Weights of a small mixture-of-experts language model, trained from scratch on English Wikipedia: vocabulary 12256.
Below are experts of layer 8 (counted from 0) of a mixture-of-experts language model. Rows are named router (the router's row for the expert), gate (a neuron's input weights, with its number), up (a neuron's input weights, with its number), down (a neuron's output weights, with its number) and show model dimensions 128-191. Each number is 500 + 50 x the weight over its row's rms, rounded and kept within 0 to 999. Numbers have three digits each.
After each expert's rows: a language model's description of what the expert responds to; "comes before" lists some tokens at least twice as common just after its tokens as in all text. This comes from a sample of Wikipedia text that the model never trained on. Tokens count by the router's weight.

# expert 54
router:473420569570528499496614543473558438518525574454536556430548425468463549456516453468496463501458517512493518561545420566525536511476590497504497459434451447466518584665595585519510494504511417
gate0:503513488439433448567499447422437513551473461430653385563517535458565536549451499421481625482475599513371507469492498450492479504532474463457512516541535498463409551479434485454487627498450517
up0:336481425475477409417411576521461546503461525394460506504581484494557492457516547447577486511481401500541461478461486564457462506503505563540523537439458499521531561487454479428490463535487511
down0:426461442492520530518479488474524423517550511527544469401463576557462492519474628519559470469513513473421489495396478485528506524568535565468536489560372580581560453464448504541598493542529615
gate1:474485534474519445585424512467475587478531508518537506575544436416476546573508477498474543475536419460560616607502511561498664570516532509525431503477491519431527471497480498484515460566449469
up1:505566545527484439480497489439538442502511369501405463530502546525500551513543456553583515561517514636513463506463344416502456435548499633578508484608496587485514486512426468546425514376502554
down1:484542434543562555524460553452435499482517439515526490366469496492527488446585526543538537516422474447469489540533386426519405460456532485538509488446496553494466509632494469457501575360531512
What it handles: Periods after personal initials and genus abbreviations, such as J. F. R., L. peregrinus, plus country codes like AUS, GBR.
comes before: ".", "S", " J", "C", "N", " R"

# expert 6
router:501542597550517501537439537489522425458439471548491387430531588526533522452430480555489564488507589487525500502569426492421499489549554549548530507571489420405414543544508566499532484488461428
gate0:462487504448495528450584551504529476517488495444456525531402502479552529434553493523533453517497477421539476502481445402490446528523443482502505579335493499503469405432574533463457444459460546
up0:529506473540467517510528502454555533492499427499463533474471442538587560533466543446492567514494488502436509557541485599474443525585586478554452530490521499431465572550497503485469474476496462
down0:440461612587529503451524476464530507505508543421525416485544527509454465480503479491450503491510579533513601525544438457586467505494558523592502402466586442474490419531596504516552526469498398
gate1:525478512388470397384504485495492414524470490559541449506415470504372412534552538495447541477588480482543549492553498445468591591492496626567504574463487545508427524548510483439496535565520543
up1:565541512528416518475515487501512517526618528451442499494463479491426481542588516542459468474582522543487474533445495503497564540406476529544454533537530596555467482505488456458405503459543478
down1:617369505496439458559498532535600483480550492474467519533507486548511500493494525638486471520455584459578453486446590533482489523512521501446523512366498473544564516572490520489532572515428450
What it handles: Head nouns of institution and body names, often before "of", such as Ministry, House, Register, University, Museum, Committee.
comes before: " of", " for", " Representatives", " Register", " in", " Historic"

# expert 13
router:542504429600478405486539597437484468570495511465552564460472546504430509427430462534500497496469434513585544599496463479519496515466497420466513441415532505532548597529530461536498487480508534
gate0:398580423437524459514489508531505501490542477550462530516591485511566447505481446502415568526513465615531539458526476486442522506505444551573475491553533468432488498513511597549515535577425521
up0:499557541429599534501513502457504487590550461463456526512450416479480496560531480596505565490474399476569519528449484527428545566506474476516535563541515464506462453469473503583549432464501478
down0:564579419527575515385498550432513513526484485550564514576427545391534425467484500534399443493608441520554534533520579545492502518418564485487488470530444550593526545504473465512518430458479564
gate1:535425573437437517530525549529558485486506501564512497471542469480550537607494556531485572524519517591517547420439513497664486534523536442538507569483367569462477515488480470535505602506574561
up1:465522617540583432548471567505580472542510468494483539445537457501499437417485455546561513582444474570508553533495403445516473602599523517422492475563491533545488479430448502534484535439470467
down1:582593491570578545487424547450434539528529416473499517473540461414510433476517377534533539528530471485491510414493516592499466508437513417498511444544633506512460577396501551511526519482489417
What it handles: Semicolons, periods, pipes and brackets closing fields in discography details and tables, e.g. Released: 2011; Label:, track-length pipes.
comes before: " |", "\n", " \"", " Label", " Form", " The"

# expert 15
router:541465613464391442480539459468504490425534506516475471488489490473389421526422455444512454529520588501530555516491487498542490498366486419531490554506421498504439547558496599520522553430539558
gate0:434477416449488508488595524603462515490619444492461595454405487487470545518496397455505541506429496523432533561483532433570491461640484530491477550534487491543456510470478492589479491575548440
up0:452553619590479549509494446516545541420495385473473544452604557494463510559468432509480410456429504540392510559497517495520500454520436490466538504566527559531519486463537482480477419495577466
down0:438472514570506621551512580454486455537535443554514512469545487512441511520540513487563502504460530500584477487515424503578530453665527429478518466472526490464512553495483529488443497522594518
gate1:460523475509527499544509551553465558506460485455544500551564547462434478524428513562517429538500518531581490584549498424617489445563505421509489563485443534570546527542473542535482507474435471
up1:579417426486505489468450521470494441478450603519505449428435511440549608461524549555445476559490470504489548458483511512476450428456563589520465430490586472400504459440500461537524516493439528
down1:412452484489506557408554502484467493456468553506588475477566455462548496480509514512477581499430494478560514535489502488552512494405516539589516488540488502433486482501586361477461634426491552
What it handles: Sentence-ending periods, often after numbers or quotes, plus regnal-year dots in Act citations (Geo. 2.) and slashes in coordinates.
comes before: " The", "\n", "5", " It", " In", "0"

# expert 2
router:561470531505486500583537566474495495487555483490508533420400426488549532562416494524503438552496476478451542493492500541576473533405618407518470455420580550497478528538507562560590526458533460
gate0:513473470552533389393443561526540507496499497477490520452508489512549526590415619537556531495577525537483633484519448532441476510499538505455455466530535529482451543472496504533584541462551481
up0:442410472539491360528530496518533508405536501469470523422504492528450516508537546481526510581521483450516541539563468449476494446475434400544431507569494541487534425568442540458459597496625469
down0:546483449459425535474420473443478594454535508480522426454473502553453482477448506444513472500503586526596479494413484533529449566551488550580526521594594414520462586506550518415561503413568448
gate1:457533493521525523463556554620533579499461523467525523516526558388470461427484430574472602629452505470526413489574504526400519478530534410443569536514597488497447378483629369455522471549500497
up1:485435552550514442417565440422589453481572485460467502489501525522506535508446406500476430494545440549508489423438463507550492468404461559507366568467513518468493481475437533540425534460521583
down1:423551502508488382483518430430546473520515465498415505533541523340522390487448454500520508513484612541497412465517585414498444561541484489589472469495502534515582413500530486478509474458505469
What it handles: Pipe separators and small digits inside league standings and statistics tables, such as goals, wins, points columns.
comes before: " 0", " |", " 1", " 2", " 3", " 4"

# expert 59
router:446545379468512541529576530605525490535538411512483449466477549451418544543450513474493480471467571481526517538572421498445570485557494462521484553510476417455570467474494438566497562460599432
gate11:499468437526464445553467535508510435455533522439510526553434558496532589498501412447401487499382438502570508503470485486448529430467381431564487405483577508468412503503517505410507472491492461
up11:512535425564498430446513504473489593526438567406545582515347567434556513570553428443493457531556569474459485446526521522472561415453450524468575564603482549493472493477470578551463478587538581
down11:454452574530445520477464558492489445551516503496448523572517450567594542505516464474465539557591485550523473501551441542485541467497460472570351557398537529495497509499481441492537536479532529
gate12:537535438573544488624507541521503474559581477547504466598497447503474450443547559552399462472468443514391535460457515443547470481542519504390558458433419570549515442424539454548494504565469556
up12:520522606509414482428456476430490479512516378467509490448499477513501461602434545470580420641475463493526478451472503563456520509519565516546446451526482556484569476610464479457514514566611468
down12:485467506393511504503492485509474584551494533547492553511498491562505402524388502532567567508524500524529471435469489540458417555554417500477459448503533511468545556542564565522479512488476512
What it handles: Words in biography sentences about posts held, such as served as, was appointed, elected, member, deputy, and the after served.
comes before: " the", " a", " as", " member", " first", " president"

# expert 24
router:435525567491470544509479519435534494515495516460547546551546562478490585550532541507526352516506458461481528465445464465528529479529370528561500523477601574521470495439472385527499420504485506
gate0:511551507440469484441460493519361511504550385501506477437530503522522550470511588500605408440541513587584537473480545361573512436451495438541502444500465492537458516505426475489551484546504534
up0:612416532478513475489526451520432401496514520498457504477542533522528480529519478580510427610543604557548556487526491450502534512468529525495507562592509509524433440575529554459532415486566546
down0:579491412534427491556431434590419542463515396500498507521447344556563469480491478492481483545503457487584420458464511553537528477520431414567483486464525482571513521502440484461486536530498510
gate1:509504559396489496638526545628508489565489465509506521535526401466454479423542368421458534458510472439446505479555499496497532489472491541483596427457549508436467463559459522528615463520429533
up1:575583461545509536491511598584447489470387424523422530509516465522488649516515477519559609458455583558450521505477557509510419462454558528443423494533414432622497511500506442508406620509427484
down1:573478383477473495538508598486442470543529430544495441562573463502417509486582550427547509529510487573604499453481535545472421472552573482506579524499538489477513400490466533480448441392489504
What it handles: Closing parentheses and quote-paren tokens ending asides, especially birth–death dates in biography openings, also units and percentages.
comes before: "\n", " |", ")", "),", " is", " ="

# expert 61
router:542506539562545428462441566447552467554465566566599555504500598475471463520563500475584455419471562447596384520368517459593494535495439553403526370518495521573523481515570513522510545482572461
gate0:475535520549469474580528542534518397515571426509518531443445441526518529495602470391516473586469437561534428475492570518412448555523554565530476447496580487420520550580610525505483592534540558
up0:624530502443544531518520505536538498531424458474490445494476578582552562447557521405438529559448578490456552436477538537417548510523527579447536436475514502502553547616486498549470478491399498
down0:501444429458551438457520543502550449505604473610430490557460454642509403507469496549461502508481391411522550477462662513507560536561518460428528534611512516521529400440487536514495492534505467
gate1:503418575406565513499534413399421424501477505454466507432625446443492530489455566540540474478474527492469538538514573484566574558592476473491406500406510516483485503560494547538500418470484393
up1:503517494457395487583501455393485421468517554493554514468544527467614579494455562495467518479528535464497457640406473504422385528458421457485482518510453471537457389535517447530445473511461534
down1:461525447548439436398550520480501491518564540514540446572484540542495547489537616515524494476561527435525475397467532385534453471384405475532453479476495527446465483432556577411509528408489494
What it handles: Leading hyphens and newlines of infobox bullet fields and their labels, such as Coordinates, Genre, Directed by, Language, Country.
comes before: "-", ":", " Country", " Coordinates", " Born", " Location"

# expert 3
router:471483500456406558593484459456509492449441553520485552451423542588511481468548433595528583518443557489577506417547503533474528552386514571529503390453465566454520511508515487457501467469420559
gate0:467441677491430553500557467498518447522539546486526503536634519489575455502438422499501403455489551537429562507505506509540506529466556461485469520508469495541485491444383485517489540511487487
up0:452530579609429497519492584592449468503432530599411481494466399526569536504493544490487548499479509559498533443481574466488591509390480556580565443535497535515509505536620505430407488607548470
down0:431593468561520507436436506540581525433490443450402554487530468435462472557441537529459481533570512430489520444485489452479455531528525429492548469482509469488493471519514515508429501509519398
gate1:450448565404457549451425487475490491571482415557484409464503536522416407505427600450421579512484523476457494556587522472501510543476554547564499446533486518526451419425560483507426498426542575
up1:440565439509539497542540467395538420427454571500477538537513549493498510466481513480509546531414453519441449475452495499541477501482603498540441642533497525559557443470570495537456549478429484
down1:572466441547554539531589462556443481524516463484557542508507607585409538405632463523497512497521572532522525522475478508484408480571420466506551543498478472543614523510485445487553571553535485
What it handles: Middle stem pieces of Latinate words split across tokens, usually before suffixes like -ed, -al, -ation: multiverse, informed, attendants, reserves.
comes before: "ed", "al", "ing", "es", "ation", "e"

# expert 35
router:591559475579522474518495523534450392478562548449502518557528461502403482462514453536514565420434532465504468519429521520489505480413519562451522442532440490439475489466619527531425469495430513
gate0:531551465520530499457421447470584508539447704469499503473462474500496462644534546520549479533496492455365512572403547491475444523432514372475506427528538451447536467535404437530550467447421448
up0:551483486474479543466589486520475505537533413525532546401446540461532523477483496461471527523499501495575442496482445523572425527498528525494519516506511444524496517527571518487533496473484442
down0:548563428484566539474439496575407566495488517525528553526465549515570534481520432490554529461536531552527523515622526492506534539508480479425405549592492506535551521367518584453361527497499505
gate1:503513587530517562532469558487477513618458504445534452549523490482557522488575456444536491530482556456490501514554502453545535541539491391461527501537438495500506421506527505485608507410514459
up1:530505427475569423497516467583451512570492481550542447548483469516531479514449498582603472511594410505474552437458497550485437458461477584478454507400572450448502471570520424549553471558488600
down1:605495410544533466581472586494399458482527554629535568465480545436544446510516455565531567578552553549496556472564452501521517521526540601563543487512471564514519550479520426461491556483540459
What it handles: Words in organization names, such as Bank, Railway, Ltd, Invest(ments), Racing, Productions, and word endings inside company or product names.
comes before: ",", " (", " Company", " Group", " and", " Limited"

# expert 26
router:481511556551580433560560473466500469570422552576546491434513533486434534474459448500428496553436494511523458461476391538588502504437514516568450520420556484503487635601527562553548458519540413
gate0:466452430505457477472479429462529556475495550553512610491512576410514502641533502581449537510537526481526515543464475568504541542410509479457481491442523498551583492440550551474524526524466590
up0:540525536527444554512547543449404481429486475463616520423481421566497472437512555478433485520456499586442470550584508539543469445534507414543502523420529531386450503483517447363512530490447524
down0:569498421528466547544493491475560440473550381555524496485399519520589416565466474472451468463549551453490511552530497490476463570422455454554443524461492542465515519483492448447503590368572501
gate1:453495512508510544502508521481442582507465515492519486575518455431453483460494558514433519510434463474485568495482495468548426493526476411523548491465517529474477467503526411417567432506495530
up1:479502601571586561568421513495502475433441465495524540515462539520575452461515453480384532524573520509569505447522447495477495499484435473474564473465520500538482549472579511599559515488479484
down1:529489498480491556496518402466450496443414470469521555491433592526533494495509440439510486441499491494618519526545427481450534510537434576541594470468390482519449521545546435488564555486487497
What it handles: Line breaks and table pipes in See also lists, disambiguation lists and succession boxes, plus headings like See also, Preceded by.
comes before: "-", "\n", " Born", " ", " List", " The"

# expert 33
router:464594476494476494460520492392525473566529425559355534563503534522495522465481575427443529424499492596451524481473435402511557467481392458492454482503567476632495485601474427456530510494504548
gate11:468547482559510454434431487553549485448428478490477431518401492543546488503524395572430473422459481520502512519450610506431467506498441461522535505479487400521544605525505570541481443484499501
up11:427575517483525397487555544512445564451433547532379522470591520510472510435570477442474451438539481494516409450453504479556418529532474461413495533460529495462444585545524546541494496516564464
down11:522555451500482513460452461473584461481484501577601501586528580482460518594442579425556522601401470460519565577497579503479620502438513433553446405550497516489475566530585418513496453436384506
gate12:510562575489528523553500496438510528588500573501433571517501473443580454419458519506459577536527503471479543479515440524521516405494593451548540410543511541541548477512520506456459621439564489
up12:604504516393574556517535575514461402562515480530483512534494477423438539539566536492528479512484441529429544436419365479423459447493575413485510473515536473538566500600562551386522508405516456
down12:528543534459589478596495471415525566567507553444482445521474573518439478605489499585439522474543446490437506532517409535472628555531585508512570501520396512552531562542518404428510540567456485
What it handles: Line breaks ending Markdown table rows after a closing pipe, plus the |---|---| separator rows, in sports, election and award tables.
comes before: "|", "\n", "|---|---|---|", "|---|---|---|---|---|---|", "|---|---|---|---|---|", "|---|---|---|---|"